config = dict(
    num_hidden_layers=9,
    hidden_size=384,
    n_experts=64,
    experts_per_token=4,
    d_expert=160,
    d_shared_expert=0,
    hidden_act='gelu',
    moe_layers=[0, 1, 2, 3, 4, 5, 6, 7, 8],
    router_score='softmax',
    normalize_top_k=False,
    routed_scale=1.0,
    balance_loss=0.000497,
    balance_bias=True,
    init_std_router=0.0181,
    lr_router=0.000592,
    vocab_size=8192,
    norm='rmsnorm',
    norm_eps=1e-05,
    tie_word_embeddings=True,
    optimizer='adamw',
    learning_rate=0.00196,
    beta1=0.9,
    beta2=0.95,
    batch_tokens=[131072, 262144],
    max_seq_len=2048,
    train_tokens=685200000,
    max_steps=4039,
    dataset='wikipedia_en',
)
Below are experts of layer 3 (counted from 0) of a mixture-of-experts language model. Rows are named router (the router's row for the expert), up (a neuron's input weights, with its number), down (a neuron's output weights, with its number) and show model dimensions 0-191. Each number is 500 + 25 x the weight over its row's rms, rounded and kept within 0 to 999. Numbers have three digits each.
Before each expert's rows: a language model's description of what the expert responds to. This comes from a sample of Wikipedia text that the model never trained on.

# expert 48
It responds to: Symbols, digits and code letters in tables, LaTeX formulas and identifiers, such as braces after \frac, IUCN, ISSN, country codes, pipes.
router:461466536489506483501502509517484488474488511501527474513458468500459464519536511528501514509471512512497515519484492515474499533541473507501529493500502498495471485513513483529465489478448515474497507510465530548542505512520542515463514538470485532533520512495468482530471463479527497473473495451532490502436548514503499529478524512504494473510469545501483502529546464529497474526469457478499536514479503529496499470460459505517508468535513465503482502507446494512498519468516512505557506505472513523469510507501498499513519468488510453550540497487454508483454499477473478478
up8:518508527474504496490481527516504493466498473512486541510485513489517549501509515506469476503508522484515506475494506493485511497511514541551458450502533459479507508548496456458485497483481493551505497491538440508484487516510495523524530499505459519504527454549534482521534479467452539509529500537503491447469503500459528496537552489446504556503498482485497499500501523502522501542462526496511448485478500488504496507494500527498526479459458482504480504480529532511484531542492460511481499473517492500479506490490508487464465529506488485516520530475571498512471523489499507493
down8:509488495518493483490515495489488505505501504521476503486565476490468500499530434504486475479482507486524482492557530485477457512484469461494471478433528519529497496482493521467488438489493479545524475521538519485530509525475491500507476495544501515526513512528478510473471548534481463516495512548547493532455487518543467523494471492470506524484502552504519538490423501512490488544462485478551499499509482467497437457490478531519528514498534507511540516474538488507491490528503489477463508481502508483505487522483450521486544499492510520571508482472482523493499549489463496516
up9:515527513494526488501509522495486495496467479488498507544464477523494526477479536511497474474507495504463473502522511508485521458524488517438469470494446497466501492502486455521497504485507471537486527489488481479514503466469513482486486482510503520460544450528523462499460497503489532469504480520497513515492505482522534537545506430477460506510460474537512480460466510506490504498462502495515467484483554506494485485504477527497504492503462498504485504519494554493477512499479522539529495442461489523577522501472538505496493561525538503479496495472537526513493488498504519501
down9:489510511486488523515493469496466485525561524503515517503516500499481526514497464554497501504472505462536521517475513538463497515498517475518474518468492524476467496465475499484515442525500454512491487488492491483493509517501499529532498482500467479441531511526484560466522502531483500519567488521559520530460498473503539572504495505516453489490489488508524512498503501543461496492462452540508533528491543502523465480498472485507522532486497494526496489529554504494497506512487487503466515471480496460516510515449469503519552518524513522501536497404522534505516491513500532451
up10:494475483486536495540512523537499515488521498493513478520451529520503482467562523522490481465498497508503443502522525464491479508536468545511486519468443494516532500478514522565506467554513504492514486479492484504490533498509512493473512509490495471500532487508543465516488529501488512510486516492506464541486482464447504497490516513513533524516488511491522469491434516506475512504501533486502472483478508486482498497470519538481468570467473501471471480520541515486498538540458493481498515507494470526508485495469526506506465465489496539537535486497552528518509505481451452527
down10:542503469514518506484491487478526525501507518513497494454535561506525493455523463488523527486483541466478477497500500454529504487491494460474504500513475497504468484529435531546511539540507521500489544484497517523492520444506521532483487515529493475546478506497574497446479528466464474517478514502492514548475445468479465492531481518488482463517502488514524529477448473480477497453516528522538485563500473501496493508488496500483466515495482526525483459469494503488491504508502481464501501486504511558527496485512469463507518496478492543513513516474515479469520519511490515506
up11:514481476480487477492554510493524551470495491533548527526481508544505484543525475553526486496550531501482493526466453519488503460529478500467463492475494491507487503500489537487497519484521492504535478538483459508505461523475502521489498497510486475495470535489518576438460496514524520506507485524481490464508511493542509499484469491503498487443523515511448476503471462498503500507520505495483490503497448462516512499498495505486560511468532487495512527525491520512492492490539516486512507495504537493476513514499535492519437475517526491544471514506475495514461561532491489482
down11:507480529540502513491491449513523460524541485507531524516514472503439509527508509469477503495488488524506494524475507513517514507499529453531505515477531461510540486499501487459477461488518535510509476525488447517514506510511537528510527498465464503476508517516497488462480496513519575512527528503526533534531472519508502483504487512506483491536534537458469517527508503544492495525506534534523457512545509509552554481457514475516529494470496504483488495520509471537485483519498495505455514514430532489462489499468479549522468475476511487503516527475495518488453550501517520505
up12:537503499512516454475540528516496511453445503515541516516535533457513497498513551492528525483494475493516482455502526553499497479464514476545530482504497526492524468463478561485491537487507479524488492476501482509510502538520454557482508484475503518508486509487490473462495499510522455513472511491512523525496512496471491471460470506523519508494502545486476527513502519536501507496492523508498528474484518519494484488506524501416455512523491494523543477463467499511473490511501488501501484518508491501490504490472463492520479496522528489489538448506516535537500502512503498498
down12:504507525525504500505509497502484523500479526519495489497525540519491489493512519492532485509500478496481496505464527495492490484486478482530494487531505441511474441508518506468498500557514513514536483488517491508484521495529508518464525493452476525584501540506537514491499536509477496511478522479527522534485490425508466468513495524554491507485492532434560506535480495528480472511471569514538502526525479515528488477487480499468500532495474501493507462443512522513495481524506540484494465499481506551475500533502441474516501475469509509505527500484538505418529523485470501522
up13:533509544480510501500501510529486510493477501520492511505469489439466490494486482527523498478491515505498480494540541546499509499522546511486462463572461506492482480485502484488520490532505485547495550504551467471505492495476517455493503486522466508502492481533496499475512499502490478506491493526517490522510494483518488522506504440487462524485508505500539499454500487474467496500488556517504486489501504513495483438499463505493511459453464514513483467494520536497497495470462509509529475484490509517524521530532508495497454557510552470440479509506587538522547434508521473504
down13:511532505511501520517484482486488544526515501525497466483500523509477523532482498550501533476501521452537484493502498484474488486536483480526477492478490453502476537489507500449488490516492472512527490487544535484525478505507518538520479530503462489440549499522454513506492503542462521514557505519540510513418478482519542543484488503490458489511523488481547488503486509524465477485466478527503514525505529509526469545478505467489536511466538489513471489493551516505501509485489483458500526460524515477500532474499429451503531501532528543498493506495497537500502542480463501481
up14:515525514525520461476472525509493524492444497535486478525483466478523514509487491501521485494527499508494488495544489540514533513484522507463509471475459568495497531492495517482555540486499502514510513544476529486484462449480518525502438479500499494513476531497456459497520546485496520495510498520502466474506504480509500499479514470509599504507486499504454561473483520534490465492502499464518511504476519498505524515524544589460511500462532472478480484503502504489486500510500460530515456503502479519515495444493506471494497489489513487500535462513478471526527489501483525513
down14:459517480538487503518456472529481531535461468478527493512475485503489482534461490503533507514503506523487535541542515510492498474467491470479445479493491533503469507526503536514518532530543499504473524509513498523477506477518470466479523492497501476475465512533505471503466502460491496558466518487517465530501446501518493528482499493493472492499479498521484538496520509562499474528478459501487512509533497499537494487525516536489496493459505474547473522480468483505505476532543513483502494545504515544519539470501523495510496477552514511513506482517491510460565518504492493514
up15:527524456488495486470557517486476545477482485526561502489482500509499506492498485461539485511472494510515454482457526510529488446480475513492529504541525494487510517473477454454458512523474439557511523493517414512488511496502498483480428502521488506453487560475519545474479494522543508516458479542499499479479500478520519480475514501471489508502516531495493497471511473467490490500506495514476476486495470474468478520501510467495468514475452497496486502495529499530494455516520494471535529458490515544475488539514520461483514541469500504467529450525529522513525469487525517491
down15:515515519514503499496476502506481481514499489537508463542497480520466528517440525500533520530440497454506545526501498479475511463469496472514528504468497498471491484476501489500535495501475499496532443500539491547506475496553514527468486514465492513444533508504500539530486514518490486485513499517540509528489514497497566535477509525535509493546502532462493491495538499476446500543459477542523443472561494512495471510470518485498522544488485520515528501501542501532505482546456488500502511490488473495505482486513466526537553513509478523463511448490482508455490526510453529521
up16:516481494449549510495560503529483550465487513498483518510535499497483515481481518481485490511503527531451518534497539512490499500506518504466462518516500521463497450460494480455493517527507431534495500556500522478489487505514469498487468501506503483490495492524499544521531499524481489496504466506473518392536481505537520474511516506497493505481490468509515489433473445496497492516492479479506505514465491467505533494513515519534526494502540518539525513473466500538497474463494467550492539501506485558506513521510524491462460541493505514485492523516516449498536519516519492517
down16:512469551505525469518517508487504502489499457488467545499488457490512523522448520473510527504561500473499513524494492517533491539490565469512519463508469479505521519474542492506456493508519551473533505492510451501535542501520531510501528487500512514477518476469515510499526499529539496445539517479500512503489468555554517491474483525482480521511510498459496510496476489515503534468468521517496490501597505499500512509476495469490512501487499491517486484503466506519506532520526520513472545493474542457522487495500488505523494526486469505473493543477509500526481499521496516472
up17:520495522505484492506556520491517476490516506476540482502474483491492567477528516504461521527493518513518544512502494551496496482502495516462534491476507508506507530529458518497522533472482515540496514514503489469521480532465490454526467523497493492440503473495532494532529504471501525483527495485509522482476488516502506511494501479521494530476467504523543440493484495470491545477537508504467490484478550467505492511516497531491534522521524501520441464507505485498511512493488485482496510481489486493499478471466525500490520538491482509495509523463528504501467508458500537519
down17:542502493494478508515504501478493505509495552498468482492500488532501485459486510535516462468511490474546485531516514545513548553459448521491481477541518524456486499538490508476526478502516481534528488531492538507481502501493503492528433495479471499510497511544538498489505517480495525529546502499472487497457516491502549514528517485506473452496444506510536498490531488482470481480515530491477507487544534490503504499515500500535491505460518535476473499500557471469527491480489495505520491534491506492512514524500519454520528507509516531529518540432489502506502500484510507519
up18:495501502527531483481518507537525484471511512508490471473516465529516498486507437538495482497533507512519508502521500495501485529554538528472499556495514531487474487559467522457541529548509513472461523514459470481499501495520479468505480537501494520506503486524525461491551543468498531531489483488521520498497528461552477486516500483512526464507447527515491513507501529521490524487478488494485523495454505514480515511510486546505506531482521500527482491500468457447523488535502473505476472508474525522498471508522504480519506513483454473525455505489486456503508466486477459466
down18:435531471525474527501470483494530508539499484504462497531492479533452489523485490490512495485493502495491539494495454491492486479486504487474507485471503546496493512510506527456483522559517500524514509511463473482532487420499470476487500527432530495515516506555490474510461522444503501511498518509486467490513476497536519490522471483509538484498462483525509535499484520522517494499518476460462496527498513504486474522500522522489458517465530447486453453488459513494534497517547494509478493501493489520529491515523534544480512501529494511536515498527456461472584502532490494496

# expert 18
It responds to: Vowel-heavy middle pieces of non-English personal and place names, often Asian or Slavic, such as Akihiro, Dinamo, Toruń, Krishna.
router:482524530500468515507482513513479488456537529456474539478491531538456501454488478511511524527494500490468474502498473494533498524538527510498524489509527532456515493534509486485494488516500485547494492491546504458518498515469514519489478506520559526457499477530547497506503494463523519494524497540474509523517532510468508500531511541473500531524490455533504471479471531491513454486497520486508538517477536482518519458433482498490497461530547509489472517473521453506523512509481482465484469496540552539502485494520501494464570541476488479492482476482534527542475505459505504488
up0:479452506511520490505507517509520489530478495508488545486528502492469483540560491500490543506463546477502519515514480540509512494493523500469529536523500461504495527463490482427526503502454483449495510545500525481464498505507530528490512455528525488482470482476523486485545470545525486533525457477483491488476497519486502462450507531481520469492532484469481497544493532533496487543512510526547501455487551488477487527534534521461495498497474486487514486513497496490481524457450465488525468452511489506488459482514504516473458527544453557493476478523469494480470514499467508514
down0:529510497458474528486530518513473491500496510495491510503503476540512492502498505458486487494512515512545509506494490502493488517498444492483524525477501527502506500524490506455535532472500483492485491493540492531496523493503493544488484488497546484470486505503524474500487520527462505495507475523473474531455540488477517495452450490489498452496526509464478481467496513479486487510522477512453455451542526523548469507529494518454545476475567491475519480453469459486503528516473477518471479494524506506497529470470496537480492500489468497461497553466490512504480470531530486481
up1:511509518529514470548514519494518517505490473507482490529502555477510490511534481522499484477458518453494507500435523511515521521559492493465524502513505509535469510488524474465482521501477527522476495512515483517485531486525508513512530525508471494528478448508495465514504524467506478507503492492513472500507505533553489486460471505504525505531490493463479494529498542507471493543507491537468483519473524513476516462488475509453467492512521508483488468550504529483532493519473525512516520499518515458466478506506455465510530492486527470525484474512563513523527512517478477522
down1:524494467495462496497496497477505510514498529472520516517459486482493499549510519513444514511459517510501482493493473484490485519466521486511514529491518477489520541459524461474445485529490510491504488531504491494476496514515511500523477450528528470472492548521488481498521491524480527513498509558492536528547556529492537501496487539508527506515546456483471520484492493502536473533498492498488492524507501491478488482527494487521488498500508494491499465517444502471517510485525526527474510503515541512505490497523459505501514549481515517511491545528485509495525529498469514457
up2:483500503512496505502449496508523471485508474510509485519500462498488535509480509471484505475506488515526514539537500504522567467524491475511484500522472487482505497528514479524451497480481485505505500511506527461515483452549471499471521513534490477487512503502515497513520506524519522497482503512524517526532517497527503456501534501498500476476461512503477496486499469510475506525422477527521524481501492522516482537459503500521451487485452492483552533502494486455511534493473512476538502502489472523512471517502490455517531527479491531526526503495550471500505452468512473493
down2:504513523490530489503505488499462500510509491525519507515468484499504520539499501488545471462502485495530461505513505547502551511490474521494479492492499496485504512485537507468502509451531475522512459535493458447505514515564488476515526472535499488526515492486472501540555469530474514461508542506488458520505508484521512479487499515469481470495476486467491479497503478537487464577499470542526519488549486553474475496497503500510489479486479466522514477485513480506514512490513507485499510505452495498515484539538495470480506442508501506514528515515493478497515498471509493519
up3:499501503491526496509519525495511515499494479492524499508536462489522555501494507454498535521467501487473534504493469519511507504525481487501484494481470497460515476529477509498505524502492513509515544489480497502473491509522494480472513461515484538482513524558460521489521473502544523507478487532522482490513505503483508463527527504524474519517520498519477494451488515468476521495511521516537474490493499441445486500518498514509504554510492503476485550512492487530485496486490512483477531495500502476520507532535515468570517523500538501463523532478549508468529506486524504480
down3:485494497467469519515503507473518500502510525497533517488507540467451527486531522539515517507488516517476488511492492471460502491536493506515514432515512485490503493515498521492486539494537498517500534455528532483501510533519534501454489491511476514509473520549475487502538502503470509531505476505531527505528524487544469462479462484521510515521485473481517508504482473524467480460539502504460477479486566506484440500518510488496492512493519524467523502516498455521504538524488472460490469527524513505502519491493525497497513454510492506496475513514515534514487478529500536471
up4:504480522537515503506485531505504539467482504458500477552538504515529500523508467517486504500465548456529488505451534486519482559500509550509440547477466539548532507492451483480479516472502538480507561486502546489507508491564510474482526509502501511537551493473509498540541548546517512465488477491483511514523531503500506475432501520498484471519511495526506531514522511477512467477492537519495482473491489533504458480465508517479488557491479551496501509522524484490513539507516476479511475463473517524501531542491520484508532522495494494482522543509500488494494511515479520473
down4:468495506525487491513471458466486491525505498514499503507535456501499484558518485498487483495496499502519467489486554453437476529516479504521472529485513518507546512434483484504516500489534528470524530495487541539483493512523478530528505478474475493499491550487535523540535533515497471492479525505483515496509484495504545521444477507554503489485474487494453493505484447512509473523559536511528521493526496540496520531459492503492434527469472523511525479476507514471489516519535543490460460464483508487509492515490494486470521517467546477498535558500497521478511549494476490538
up5:489485515506506481479510518538480493475472502496454475500497471498439490490559456465489483489496499490511474472529503487505531507524517538450488483543504513477524545487512501464530489509448505508515478479477496484517504518518464538542488464521515554474512529521490419491480506508462496482495499504520501495502491560495520538468489495536501567521470503516489513493491482522542456505465518514471527472495466496485511485501493536508481499502535496533498528507461508524485515472520481573476503510517508499483505530501494461465488475516456511486507527477548510514516450461518484519
down5:488483491470496472527522505501515473494486492498526486506529506496490529482489504447474470520517520469497528543495499530484435499522481498483472440499471486503477522465499484512517507493509515541504540503481513479487502542502462531491482499512481503488498517466527451540482495505476478485466488467526567523490512468552470494521482455472503528507484474478542508476524467465515456541513497525472538520515468461488495478540511536515515545441497488519542450542473503515507508491491513483485466494533510499482524523473476556498489493532487489513499541476524502512507473485487543534
up6:519458453518515490485470517503509502454502485519540485508451470529496518472502528549522472496527509517520454471513514508531450524504512452523501491462447523511488472478497531484482495463546521484506478511553495472530480495480509544528493497486502507527544506462423526506522489502506525491446514521471509457485508474469499495518528447541482526516517488483508468507512474488517503501463544459506515521515477454552535484564486475512473470449518506512507527478534513543504498510514507495486480542522502497500488468525508517510502533529521505514535458471486533473466495517498467505
down6:499516509477508501528489499497501506505504493521517496523487492466501519500485501461524494501521489484470526573483523442509483523505484508523497550497515466481496462458497468509487493539544495468513508519524529524444494487469460492455505480475472495446548513538454444491528461509527506524468524515500512501476531563534470538472434528512523514500534504514516474486508479499474499520492500455504481540544530495451494468543498510505476505471506528488541528486497523494482533502490493474545530450454515516461493492520488505467501468542499475519501482484533520490464468467531505547
up7:497488518486514504484536517505469531460492495506501460520526509524495453537527546506501464506484499497570515485464482490510548468488462498524498495523491455501519522524528524490561521533474487526507512527495481528513465535534511533462538475474510506532556472504535517524497510530494516465496504502489518475517497473508498517477498517500457527508483477546497520555486510535489495477497501520510478529486544477508465519494492471533512481495502538497487439479492501533457491469489486507523489473553476504500554499525490506498534514485481448507494511508507457518489506520492507477
down7:518507500497496514499450493460497457491496505480540507501519539536480498520481508503538496513470489489538483520511547474549538484510468477530521489498478483515581502463484478468514519481496524501513517504533492533493519496521498471538472515443513502513495496488500557543486507499448488462466511473503475475508482473507503513495498527490483503514515501505488493557460527478495496491512515504517473505513511532489513514507532510466492511484503511498550548498476532495512513528529473496547480490504508522535519508503467505511474489490497499512484510503459516527505519492463503485
up8:521488528509502466565509506485516498511498516472507492475437507536509500493433518498529486484517503524422496493463516509508488491517492445527504566501512489509508498486528483519485527536513523489495543498505499488503497492523493503531489465463506538481473501534489473537521513541464490510537502484533525518560472512543491506516477508501462554474539484522480514458468520493544490488515528503509535502483507489452452502499497535516532571510509501456523474496492477458496526501484509510461492498468513433509483504465471481484535490463464513482514492473520484497522532551494486487
down8:487493483460490505513504493482530506518536515477516514489495526482506507497494498521467496508454515473484432437512461480495485470440474514508477483520502501456464459502523451505470504547493520483525505506512489481535505539499507484517480489474501462462516550499515514489519478553446506484508564499513497469543555526537477500540499502507499513477479503460503524479487488489519511444526519533505489457476498480492483487464511477462531494477542536519502464513509519520496505508475511462499488490531534492480504502486475551506464475491481524509468517535530498534504516519459553488
up9:471502471530520475494480489511469525501512468528562487529484535499531526545506507475501503522476480471468501514493493509478519505534502522507461561508534516482529521490487461472533528523536484515551494499511508550488521492485484508509479510478482536449525489487486542489520511492511493526497534495482496525526501503534520507530548525509498480542513480519497521474454560504558516504528517507480500503497500509509497477514488498488469500490446497487486506527508460510504511481486477475485518494477512541494538457544495487502493454506530500522521562490504499501490551477515530505
down9:488492495465482521508485506497472519525500548513505506533499510468517486476490473522504515459501513508497511508453523492500509507490509476485501501520560494492472503503513518540514485524505529542537524504493550493492493507500458525508532538511493498473506504517512505488457490472529509517507482479454516533512544548479486500475471557432498514513512494499464451498489512455466511514500487531462495551532470505449544512481518500488523478472467461512478531517482508478518473464524469510530515487501520518561511487496539569495528479512458516503504493538469513502506509470492561514
up10:605502494522515492478509539512492539470481479505517508521496516511489542506502487528540502494525522492516493436533547508481471531522496511500488498535506507483506478513507540462497517472518515505497525500531482495479465503550489511509501496526531530473530486467480523463569473471512543486520525452500512502525513491499457505505549487521508490464500523486477500518501541495486492494520480486469545486494492486554495493486523485487553486524492527513505538502481492497493492476530439507466496459503521496488500511484479428509521479537501502514504440466450465534494511525497522504
down10:524525487475479461493478490466483484498494506527514517460483510533515467517552464480502477518531517509522507509500527513524527480474518486549554478502529511516533462474484507546527519515455470532501505469462478537505511526480555479497518533506478518508504542459527486499488489500496460490449506475516477503480542561493510518509475558515469480469470529516501534482452476503472440499507463498489467521522456488469506540460505465547534496520489476491523478516517483506542473478508505520527497492476524507488504523526498509540501472483491487471556513506477509480520506451493518546

# expert 31
It responds to: Prepositions and nouns in descriptions of films, albums, games and releases, such as by after a title, in, features, version, episode.
router:600505548441520451476529487496441490508471478514475485495453497525514503500509477495509487495553565491513474488529527503538488486498510497519485458513508502514465511478504515500519492509516542485514485488526505483469516474509479548481535523497503506525492504522528505481509476557498511478512479482520480502512445502524561492523495474581489498453497494473508516534489496523506495464508497468512486481488482486508540487515488509544506504492485478503519503509503515503501531517533510525528503493494526482519520469519488550476514464467542497520478491507468470496484514481533464527
up0:491485488495489485512472518478510500507482511487524545472513483451471475520473502511521552511469455523476495507547520500478497489500546463515523460475492507493523451507510507477472525451513561495472518474503531465503455552531525504508476503518506507475494506513494502481467491471482527470439441559533522504535521529508468502501485503524477489523494477503467484471465539477537507466530514521514537469494472490536501470511503510487517481522490459501455472510514513516484521479466510430520517520517478517499508473498502458518482448506517530532520504498473533545518484540492505486
down0:525498488529536510526516492520459512506493461520490467540529521527498480545509492488531486520502527490498478491466480470501506447476483496504516540519544527504555457508488498515506516499534536474500527542504504494546537456503491498516536523496546509533472532510527496490518495502455523481488531504503518477552477499486432534534479491507490496461498498483502522489524503529533480490452504482533480500555459516504520505481468472506456520472526525521503500481488516487521464488483535534478538497458477468494490505520517508523499484532518444493500536466507489526502467531486478503
up1:514489498481472472524540510511455518482523485493498482484519510523487470530547529495492519477528528526455452525510488448552507465495501512510538532477484514523524497537492512485514481456468474525523468501500518477523499475472484474449485510499473550503530480479497521512511509480499531497505486463488471493503523561478507538507518518522506505484509458546487517508528471478501472520475546522483542530481520489507482489474478481422471550483504501545505509504453516512533493520457488473463515493503521504506465512483566473538478491494486488483526476463486493537497521499508547494
down1:550482491514485478513486502509533461500490498516499481548503548525476547545475486485508504524477528526509542519532538509502485464483508424543504512515548447551481471553511514520507477496496521481516483539467505520532518520532497499492500465475476497496473489502486531503516484488467487509496507490517533506471477516485553502547531497513480472530479464482534512537502488503470544496492496483519482509504512495530461534472473466505434481504468472465473486507520490499494527551550496484488466482488486490477494525469455536525499486481538487481512487479494455474518517488501525520
up2:506525470445469489523487512526500486484521512496571484505497520512485502482520502506470503470496494442485464501504484471494531476523463483503557530497503502460497509511511481522482502464529519481519493515464449504510489516493507513493518506465460500465505533507546538540518517553468507522523514462461446464473519488498517536521491494519507519466502469503472499492495516518517509483477509509498477532478537498529482454489548518498515488507470547513504498509474473477524493510509526520448543459505467479501531527451508531489496490506452516492466508497564533560478466477511533472
down2:480502509489494482554533499497540470528573494468517526517526518524454502499512500499507541479519483454495483512496505526505504486516505445517513532486507523508510484526490467507516483546495512490489530497473470516556482529527486475538473516467482537476511472494514541500515517521497486497520466489533497514469456479528534483533526510488508465520482494501479487498514444550510499488459503518509497517489540520488528503491490468538498524493469519481491475478482501452481460464513529506443470480465513488490515531503466486482510511473494513495504495489556508502505497508525514474
up3:544461506448543495477517513508478517485512499484570528473506520518538527487489472509444523443496515504484463507507494500465479514495523505508522487491526509509497511522486508499498499527472491475470498536484498501513490523475478540511505519498511482522465504538486510515514474539478520520475503471520480522501493439454525471474497499500508505472501480518478493510475472485560461499538484525493527496474479502513491542545505474547502515508507469534521517460483467506468485474508463538478504485535495491521486499478480480522461501486540521488558503516511481499453466476501488473
down3:525500528532489521484463509512499510479479484507507505500501473496475479538480530483538530515504462488525503505526495525474477518471535483537519496478513557490488493506490505516522470495475497524543498517489465525490518538521487490470460426485470489496521497483444461499533503474487492486465509497507458504518503549492493509502490518524492533495515529501512456510537478506504513512546491518515476515586503493479511466502471503511434498485502513489509507530482520505555490494542495487495483522512538557477472505474469488499493547484480499496509520478454487475475530487489517531
up4:500487504440498485488517542518458539474462503509521529507480447497525492492490471482516479489488507482482495520534483510500500540504498540543468482496506485507504507517526518481478495516500468539526489534507498472509462502473509484536496517482495462506472510510531527510494485509504478507458483490526487530516506523483499501492481480530486484490515493527469483477503499505478456495526460513473499492477468489506502489543517504485512498564523491503447527501486506497525531459438452535510514493485481531512477511483510481500498533500554527489547474487498482473462515510494514499
down4:537468506496523507493470506514491489493499452543480534519491445500458488525440522461503516494496504492550496488509506484480511567473500420527510494481523516490500492518528478523483488512447506514524526524532477523498520515501473495473501429481502479473530497485461489496504513498511518522495485500529515523489495535443536504522516546539473530486500535519515493523524494463514522501536537511510447497580480502476480476482494516530441455489553530492463516492512497467513509492530492478518520524516529493499464499495474491507489482496496507487513499489455479457502548495473541519
up5:497533497442496504471493510520471499488512530487470508523481465517524518494479511526516487519504443508479510560483492493485473519496545505485554537496544526496491500525479512447515497514539512463531500468495516484498505544482486513523504508530463536504526511498517483481503521484482447533505466468499537477501501456490546491484539516496504481487551458550468480540507496468519524465512494508492501506489533501499490502494475486524508513489551498464569515513488494460481487515520477447496461507500478508508543509547539549544455502481500501483503522488537509495509492510466517459
down5:510498494482474518523442495481502465526514516469535488484505475455543528496488503457490484500459489484512505529475510519526545480438518542486496516493542497492489474509539501516504499478479455503510535494493528518469484548544490466505504485447519485479546485517484513507544501474491524518511503467534544472528482548517517553475482469503482531477525504544481484477512461479478510535501491510476525488508492543493530479501471475525529502477514542542517515485490523505477468460493476487471502522514508575480498517517466502515485492468500499492478561466514504485542541479479544482
up6:487515529525494506488485493504504511508501535472576482489520449505508503475455477478464468515510507466529517468494529479494479502496486488522470517463517511499513488531504506522488533498516459484496497475504488518511516526489523530494504494447497506478512486491500505464485496501479529485477485478512467501471499514455414493529439511486564488491482529493484499493509514517499526468478503498472533512496511492500504519506504505510465527570471498474484493540458533449475489477484491491508455471531470522482478519492449497527490491509469551530513495507541504533505507504525531502
down6:466437492509490497462485493509512546502492525499506475477501493507474507477511488486521537503495483457496468471471484521512498487510493482533486506501484517506464521514463503484487504482514508505534537461486489459509505479521493515480496498457468467525489478460471497510510491519473529537468541507521529476447540520463478492538537542522503507525448507498526497490505447498482553485497493468487473513637481469512512496480526511467466485516508530515444497514542517487482505495562508500534488524491532527495505488526518474472526569514471495457510539521530516553516535494504542507
up7:535511505470530496510477510545432519466500488522495485478515509519507531501440484495508498496530540469492510468513486521545558524507481483501489466483545520501489481439510454522498541479483541555499467491493514517489484511496518493525494547452510509513512503452542484465463513496483467540487483508499515501519514526495524505514486493462515534449523524543517497488497477516475494555494510541469486500483483523503518488524478522524497519497486505511494560510459510487522485516504484526519481540521478530486501510544502521497487513536500539494473486526543500494507491492512483470
down7:531457543500529487511451495510528494482505456516466517512507493518496476511503516534499507500503494487541486462477461453486520476511466443512492541517555453504509437485470509510522495493547493502518467504493507477485515477540475515537524501481544517461467516519504514530526539499496472494501494498507446485540506524468521486528505480500478468511500503493500473531487490525492522480479478522511473535547529511508472553506481498517481488486468496461476512501498495486522515528489490496573427538536527489494486530498499474513551478429447520523479453464497496488536512520486500518
up8:484497464489480497498586539521503513466473488490520499437448546468464496524511517504533480512533505510509516516542530495498518502519508559502511506503460511455483519480468512457473505479505531533533477490474533482481524516500497494485494457469465484488488509517456496495492498530512502502499521457521483488514513469535495489488529529517511541501497524492474477535452567461536506509526503547486535546474576524521513496521469529515493531516497528534535508509487518507489482462495456505513509516511538485526516510509478506442504489497467516478496508506532495521471509487515465481
down8:501517489509504546453476492490499529558492483469499505507469468519507499526486500488529510510486526478496461461500518491494517531459520494487499491487558517503480476499515463497485505471473530514494494485481486510503504537507501433485520463485515510465521534475504477458526484556529513511480484472473488477493429529459530492506517524536511518503534546470482508499479479517476580476540515497516496496575486508474500521481468483496496471506492522448467507476481502529523509516539450546502472539524499473476489494514524511526520479473510529516483550464526511458537517495473499495
up9:521477532497535492556504518538532499490476483493458526542540503470495514508446507544491495469498512492491512540461519521503489537553488491537452500487562502508511488477489485525513516546470467515443498501517486438497488519444461533496513487449489495486530525490521534461469461486518486455512533484489490516506500508529513506468477489510492508476536492492506484510516480518474449488482491491435522515481513500487478468497516485509518471508477516483532487509484515485519472479441524528487522546532455528499515538494524533527506533522506512505515481493494504493486489527502463489
down9:521485484512501489493506487497522489509480499536480477453451538481516486508474489487485527505504529502532491512522551434481481543467436473504528478528531490432496466498512455478506467477527484506538568531470478483483535465487521525469472498480550491484494482495486478459465488533512520520495544498500529481515532541473466503500492495524521507467501495507460511507481533477486512485449522512473500527482478459486488503519550513506529434530474532502491485475495541504532535485504496464527506531521503505498487494494498448552508480481479488503521523514498469497491537472533477532
up10:553504497503515519497470516524504503475498488510464457456517490493491508536493557514505501459497537485499475436547492511505556501506492490538496499485485540498520509476534454519519552446489517593480538466494480505529470503535508485508508506507489521523510491430536513502484529497520508536462524521484510487540498526478524501508506498486491498496506486527483487494493552465477456530504510529482518496481495574465517456516487522503514503508496514524471518484472442499493508506475490508539509532553487538466521522518527533493489499516484493465478512482519494464514509520503481504
down10:536456525518538495548482502493533480503482428541442524495489514500526440540484499495530528515516501481532484481491500487476531514482491458518496505507556472470511470515469502505517527455517487490473491501504480497505545491544493491550534468498526530484462499486500481509495525497493496522477525508487486513509461486500515460508529467502456501546490496502481521531455493509506521486493472542554501483546505521460496510504480481500478479486471486505478486458472444505499499526508499486532461516519502497476473483507509502534488468446481551497471451485489499489549482531485483532